From a checkpoint of a small mixture-of-experts model trained on Wikipedia.
Experts: 64 experts in each of 8 layers, 48 SwiGLU neurons an expert, 4 picks a token, a softmax router.
Training: a variant of SOAP for the experts, 575M tokens, 4387 steps.
Below are experts of layer 4 (counted from 0) of a mixture-of-experts language model. Rows are named router (the router's row for the expert), down (a neuron's output weights, with its number) and show model dimensions 0-127. Each number is 128 + 24 x the weight over its row's rms, rounded and kept within 0 to 255. Numbers have three digits each.
After each expert's rows: a language model's description of what the expert responds to. This comes from a sample of Wikipedia text that the model never trained on.

# expert 30
router:127125151099113155121140135134104122127131092128108187066124077126105148143142133079144150157145135114118095136172126129160163181117165128113103078092113114125121116119088154132123139124089134104156149144150163132137153119125093133094139146132115103148137122149108124106102100099105120123174116105127100120160143140093184121102126143146154144143169157132154141123148145118167090129082
down0:113093148119146112155126095105119159110150127113159103151116109143125103129131119129147113190150130145137109088084151121095159169151125085139130163134145116129198146129141120130123112140106100148162121176164072117105133133148157092140134155084131117109106136144125089120154136120122108130137179090124141158151164089124097152103144159117118100125113120094100119140114155131125099078129
down1:123201135137098110128136126104141108123087149131113114170167112132119141135150135136118127121123184140104081095167112117129140135118109128134186134102176117142106129109130079130182092162122133198174121131138116107138145114136156174103097133122079105116136108136104159106126139151111134137113173141152120159152141144138128129143130146135188126113123145143127121135155115164111101109128
down2:111123118123124122133125136145129134138131114159139145075129086090117133102152110108122135173115135131146118117149158088130124139123175178138099098117129156102141113147094124158157115166138147128116118127133085090152146161129116116147100086120122111151119052114120121111119115157129110195138142162127141141136154121173109092097156137109156152109124122161135079161154089152102125144177
down3:134110140148128111102182195110102182107095116154128101117132137110164108124168137149122107137133131127136137130147097117122106136142144095133101130106103173123134128118135120121144156128122200163134140161140105165162152150073111113130171120143130148068135135114118109130154142143102168130140124134091173135086131130124115107094158138152118125094089120149166153088131114100145135110143
down4:155151111102134085104117099137140137106094097139159158150102101144147148170123135111104120148140137124078144140135129102161120135076135127089166155137109119111200122136123160160110131119106111097120146132174186079145136122145130086121118102148125145149128140144123175126140136112120144131103163104092118106098134103085140119119101130149110138113119148101121116102156105172081110112161
down5:153156111107142079122115106073118144150112147147178138136104129106064112139158106134149148154103086158171124105104131146138080144125125115140161116104112139139139147119143170102107136138121130092145134071088134147137117122122090137134138150174132096161140071151147132129160118105132119114145128141128116125093161135154168137151156113153092144129139156114094091150129138109093091104120
down6:089085132150135098141119152119141104152101129155168165124075113073111114133186137142145125102147120109140132104115143126077172174114155080107081178074101134152141147134137126137131157134164109136119130137106083127112102136115113176101122155114163108080084131114143127141117144110146096151119127144137116125124104121149130115130128148145138151111090146138095131122107109120133166105126
Coordinating conjunctions. Words and punctuation joining items in lists and clauses, mainly and, commas, or, but, while, e.g. Theoretical and Computational.

# expert 42
router:141154126093138120131137101144121128142173109131092142093106154115107156128099157104115135142084105159143117125138109137109140155084140160128157113118162175147167110145164159160151107118133165112105152143118121095108106110138158158116129143131111157119140142078124123084108103106097180122111155132127118128093103145151080170168145132144095129112126120116096142135095146097185155096107
down0:105106135131141091144144120110145109095111175149155167147083137125169125152135096114118104138105115126158108128120110102161104113147125118140147155101157149137135134091196091122123118133173134138108096143088127136130128147135116141139133172134140154135143087131104113158155108115130114104098170169135163184078168125135108084158125091149138144165121147150091113112103172129126131145120
down1:111144098129168106105186121150062137143139070136113050114122127118170113114137106135157126101145156131129118135122113165089133105144153158131144100113085150119133078130120177098120099113135141138099116136133132099131108108122137120172175147121154135148098121134133157104161116072101124130166133152128131162150115096160115149126146120128112141118099130098118153138167142134120119106138
down2:145079144177155174156143105148141177120122134089141136111145120136134117119125129139098105155096148120138099128102090114157111092119104135169122096092152140109107115119154186186134117121121126153117124145151111159136138170124119179146123082146156154135140150094124103123130169075114135114155160120133144131101132093136132101123143140130096108156163130120109130081181124101128142140120
down3:102112139158132144116109125148081139155167146085112147115120094086158130090083135129160106149127140117137161105144114133117141064119107160116085127133104139102139163128148122109158098198102158123084111123135178158156128116193108147114139093123135102114097102104104131158125133155123120128161117146100150119126145131108140134116122111132128102152133126153188121112144158095113125109127
down4:092125145141094098147131166090146122130093134132150169142171125142143140110118110115182118133139149129112133139080130141122149127098146086098094122119090140167160165083187153137124136112087142140140146113135109129095161082157133083155083121165128113122131138100136155135144145135095101130109144096130098155165126129135140115147108105115183152118139130114102143129166111139097115085142
down5:107115072106133171110135140139138130109099112142153173145133142127114102073111134094123126097143116088138118132094089135138108149123102101095121071142083109126165132145123146171182078125096134129116117114104121102111138076102123094165123176118087151144167118146116155115108123170120127126150125115124136139099137153147130120171090132102126107127108166099149138123117145118103138091130
down6:128167108129097163139085126092164153129131098126106130077144120099149109100153125158113151126142130126150152140129169131097109131128108149099100134112118135146109110100133151145166117091128109145114131138183148166104150130170119149128157108166143189139115112121117132131141187124143205124122084135138121119086167102118105116067101132127127133106098139149139131117160137145152102137135
Spaces before table numbers. Bare space tokens right after a table pipe or semicolon, before numbers in sports stats tables, such as heights like 6 ft 1.

# expert 55
router:090159155100133134111165142129114114156138111166094111103117122100109168125179134105111157144128137105155185160138111137165146136129167094113096085092099089119130165137114156128124160113092127110142159121164131147128143112125123086135151130093163114128097141145122130114092101146106107115146143121168110132162156098129148155143149103141141151104153167163126163115152131156165095140094
down0:149145105159126144110150117136085157094131111083173150138115158132140136163092128106165158125106108154112162150092098199096130091074120118143168094120106142130103127093172073130122116147113108158112126124144159116098071141133098121114147150131096156105114126112162140149133123115152115140119122120161131143121103164121115116128131105174099120133132102126124152112144122117112117084102
down1:129092139145143143081121164129129097122126167140116135135177105122138072115122195155115127141128154112099158102112119083150141115108161108091111125062159126106113135145129138146139107111123130120125164119158104129117126160121129104121128145123089132120154076112155145121157113149117113142150128162105151107091076114127144168150130069183115108175135112112163115137110119116124108122131
down2:126136138158127100148119103137167068093097112136132131101101139116137111130161105125127111117144129180129146097127112150144159142111166135200082113140105136100102130186079137130116168115157146170113168135146108132120104104124109138166131165104123142098166117120133092159129124098133127132100122137137131166133173150116101198142127138104137087107130134145137110110132109120111123147117
down3:159095072157103154147121128118102155153136125136093134175166126128121092160154141137129077100157118139147116112116145109102130160113100147157157141061115112118172117103098130143146147144154124176094090108118123103127097145128154132132083125146117123124091132128134116116139173120138168083136137091085121141118120133100151100130141121122094129117149102142117144138145107083107166080138
down4:108135127173120112139141104105130176128061130106171174097120136100141111175084119124164095117130126154094133137110160134138142108138087130138110147161127143114128152164120115101164154144127130070149138150140114159146129103131143125160141116130094110111088138140150102121142091133085145121169176124101133136130109123135129132093125117115098145172095121104103118119084144152121123074160
down5:118102120103133148151146133153109147113161080087142150122118114120143105103128129076077146138131145102116142164087113144090150150189096121085072107116151098114134142111113188131127111141136085096131143154129101127115124123133143117083160128114173113114150115084164143128115166129162119115163089128123118142087127105151137164131128123119088149091143142154127107144122129135154129142101
down6:137132149121170158119137117137144064149123124123114101132108127105123130152134116120144114136104140131121119095151155128134104105148132099130137079078135085138131100084124140088145109118102157130088139131116147171111093118117111083144140118147134084139142146114149109096114151151149104213130154125129107116150152178106150142096126120101164130116118156119083106114101099099075111092123
Commas after names. Commas, colons and closing brackets right after a name or date in lists and biographies, plus "in" and "was" there.

# expert 56
router:090191138163132122076108070135121105158129103102139162058110089110124122103099113165120082122129122106119112145151154150093172120118109107141085142129123159143102132147105164148140131126120078136117132103153171140111137108131125143143115112141119101159108145141104133074152125116098104126118141122102091097162163093117112113106139136139118154137146129146114123150123133140154127171097
down0:147114112131097126138115122133141078082119132163105163195143122141097162115086165145134159117118152126118150154088075138129073149155159101157140103117149188114113177112114122135151148117108157159112137119096131133146152141125127111150143099127099114133131136126120134137127204150132130126080136148114081144079165102121124150120151110096144125134139136155139134150145140120114138137138
down1:177090090132087118124126129099142116142126143104132131090123134138176094118147141135138123161155105169107146167096129126130145137125145135133084123122094199163108087115123132164151166095122201137124163146115152143136152108121141107158145127122151129163162102136142155134151137137124132143169094130076132134135111141080172102134147097137118121168116115126138131153153146095130136154124
down2:132096134108118101129098142156091104090131137129113160136100117141131159100123103120121111132151123132162143128143117151118160127152122082150125110104153119110126112106132096137157115149140185144122119152154138128151118083082087105139156121091136151126142090088142129087109109135124128109120158155131199096146129121100126163086134128137186196151104165151114159097125123137091114127146
down3:177081128130106126144158126118122145117129159125164092102149093089103197160109143145119125079119174103142153125130116138132131111124126118131125159160133134162123125131106136164120136185122123100117128089115089120099135130117142130145134185152116094154102097144121164112114108167124156178101146099121139126137160126113157195102107164131146110127140178147148113126148138137121115142120
down4:160125157084137139086149135104138135120116101145100142130171210134146108153111110108168130128158110133148155102109126088147084165148117125147155161117140134142121113099138142115176120133144169127160131119091137120128151157125085148136158110118103128114135186090089141104118162117122119139139117108161111095118129124117145094142154130084149137116117095080096136120152103148132098118090
down5:106113128146143135117096125146093122148097072158127159155093105180150138161135171127120107168136151101121146126102085124139115104114102133099106149160175136119142146140098191149114154141079172168097163122144103166150118099102114089124131135135108071146155146124172157138142144132166148087141160115106142149109107121143105137117158125119132126133131093125131119131122118096124135134137
down6:097093077083157119178158122117161113213172138140084140102121118091163161143107119105124134151120160139141108140124097097125091104122147093116089104120128140101147169104083137125141112153128138094087152107147128144125135115121129105128139101146146135101113086136123150105117151100104127130109142134118142130129122102097141105134144160140090161123156077144135118116159134146114114141095
Prepositions and auxiliaries. Function words joining clauses in running prose, such as to, in, from, would, has, and.

# expert 61
router:142122145110088143119177107113173076151129153168113111120104180125109149138130091125155109140127148123157122152144115168148160133137126138119118123121076089118155179127080155129102099125114145116105123133120091083109164090090143098097122140131115112160082113124115119162117114119134118097140127112113147089140123090087155158132163091122109131124150095136108142113170141115141110145097
down0:108127177188111107121160120109132075135079135098120124127122095114081083144134134121183118113128168107113115103132117121148091108154130154134130155144131104141139133162103133176080155127133108123118101106102098113130092098124140112108109134156140167142088114133126155157138171135132145120111149129145087111119117142150125150139093125072115134178161090106138131110171139105125149117119
down1:160107152117172167115134068153178112143135117136101153120081132120124116134111112124106126150156124113136140116144163151097130146118119142118095159111133151132152142123148136097119164135092129017155167112116143116124116099093111093160112138116120109156140130090137144131104147117138136107123087141131140113108128113166132144161126120154116113103148147143146138057128113119099093145124
down2:120119123100125140141122158125136139123118096131084099129133106085086136134159179132133096135137136100101152091118129128141110147079134098069106143129138084089120127141165158139161146129095125099127083130124147093103146168124130164124136134114079130117087120135097133108158121132088161083126122151118136139137205122121100115127135124125108159144163161116147143115106139176112109097114
down3:111121119080135148163127167189134117122100165127142137106162108136152110138133155148124134220154144148118131100133133117134103111111109151142151125141124115120113157105103110143143172133108148146157096094169125126164117138151095126098115098109129157134141108144135128124144091137092158139128149122133096110127124148160115125164142168153189097124110126079151096136156117106124152129074
down4:168142103124105151158156126135100090089139125122102114158119121109111071203113144140148165114151151160124158109190122118106120113107124152122105125122117114109106115081135114157149094158124133073083143129121090137105104139130122112113127169171144112119115114146089130136126135158183140118137127126142129148118117064111140161115169112158104126129100137111114126083121147113111115131124
down5:136149143127137068141138085151143112148118156113103140169106114155153103104117170124095089099131125121155175132111142113098121115114124141077132117128146145146139091103121080101105130137126133113128107115130124118107069104174061112145107136133065179126101159120153160134111116131117124120170100151128151131103111148122140188093137153111135139152139098129122150136117133123109135093121
down6:159139115108123139116150111117165117162134111145139103096143141126114139171112159107164143110117162137095115103155067132140120154145158162124126084147142093136132133122090130101126120087108118094113145139119132052167147090100138136139143113134127124136153147159146140106103182149137123170094102101104105166135101129116079133118105132112171143072125163154122147137106132135147143148096
Sentence and heading ends. Full stops ending sentences, paragraph breaks, heading closers ==, clause-final commas after dates, and conjunctions where, when, while.

# expert 38
router:129121119104142107133129112154135124151139142117105159142109165093139102138161136113133158145140115151140070115184137135090153143138109128109121107094097151145100104129179153133086075139110099112162122133142100108113106117160129108169133152099103144145148130105113147138098104122180158126098140154120134151099157172141100118086165099109146162130087140146110152112169125095148088114140
down0:098140102122130103149124162126126154100147125166168134115161109157145142155126129128114114086143116117102135104166132160109119100145117103114180168141132152109113125121126125153106123131154181175144083162148167136170109116109141132130112085160106106132160099124158101109116170128135137134153126136091114100117138158096062154124125132135168128162120115122158178125152157155113161099124
down1:067088122121100114088131105107094094136136121124148125097096146173125159143125087106145169178111155168124129120105136090129112146108131158158111141125056175084123091125097148103131120105090089111145145098141119114098107140102129147101146115124118138156099092134185119148156129131107122112175155142131142117117135132115115131097124147163140107125097131129131123157126138162110133109133
down2:140115113121134145146172123129108110138134104118178135114114116164120151138122124152146179130129098108089115120142137091150116169105135131117115146141141135120132066139128145101101116154103157151158151122062166139135145120131142132143159178126122130168171113115140138103119144137098134142116100136123112165111142138126121160159141111075183196105155139170108125137165155126166172130134
down3:096104085128128121131164156137128157127139142105089109106103122153113119139126165107080150149095111045134168141106135121093122104132116123119133124115122095114141087165163155155143109181167101131088095090153126103117131119169118132156148132092095130090110117139191115149154138140124128157121149124167137151147096088097138131122162120135117138125137126138115155110140139164114139154137
down4:134144127134109136135143121096144138173124090111132146171123120115093140167123167084114123163163127101073135149101091131130144140131166125116121144147127163173153159098123104129101156113143151187155151146117154143135163123133131131167176054123114111128054134152091135112105136113127103136144106114131147128100105093141120133096119119143161127091099107124139113113129157108122135143120
down5:115137130071148154183098154141110135124143121094110141164143153073115128134167140138149122124133105123127093143140157160133146114110100120174119121120087188112145142090091197156160124127118113144122105171104099118129150159136102141151137119137096137130127122083100121079124151137154147089118118141141119146131147118152140085118157145132112071096118110115123114115143131114119080133121
down6:089129160127133144126129170128103148125120077100152095139145087114095079086109111121138127138130127127125115103100084079156122079097123119093104166160095132127154173164155118153139159162151143128094102123121136124137148073122145102108116127111104138091061116136113137136142141126115121102170155128112154152162159105111129116116101134155117130123121119097130107098092146124097148107140
Table cell separators. Pipe characters separating or opening table cells, especially election results and track listings, plus dashes, percent signs and coordinates.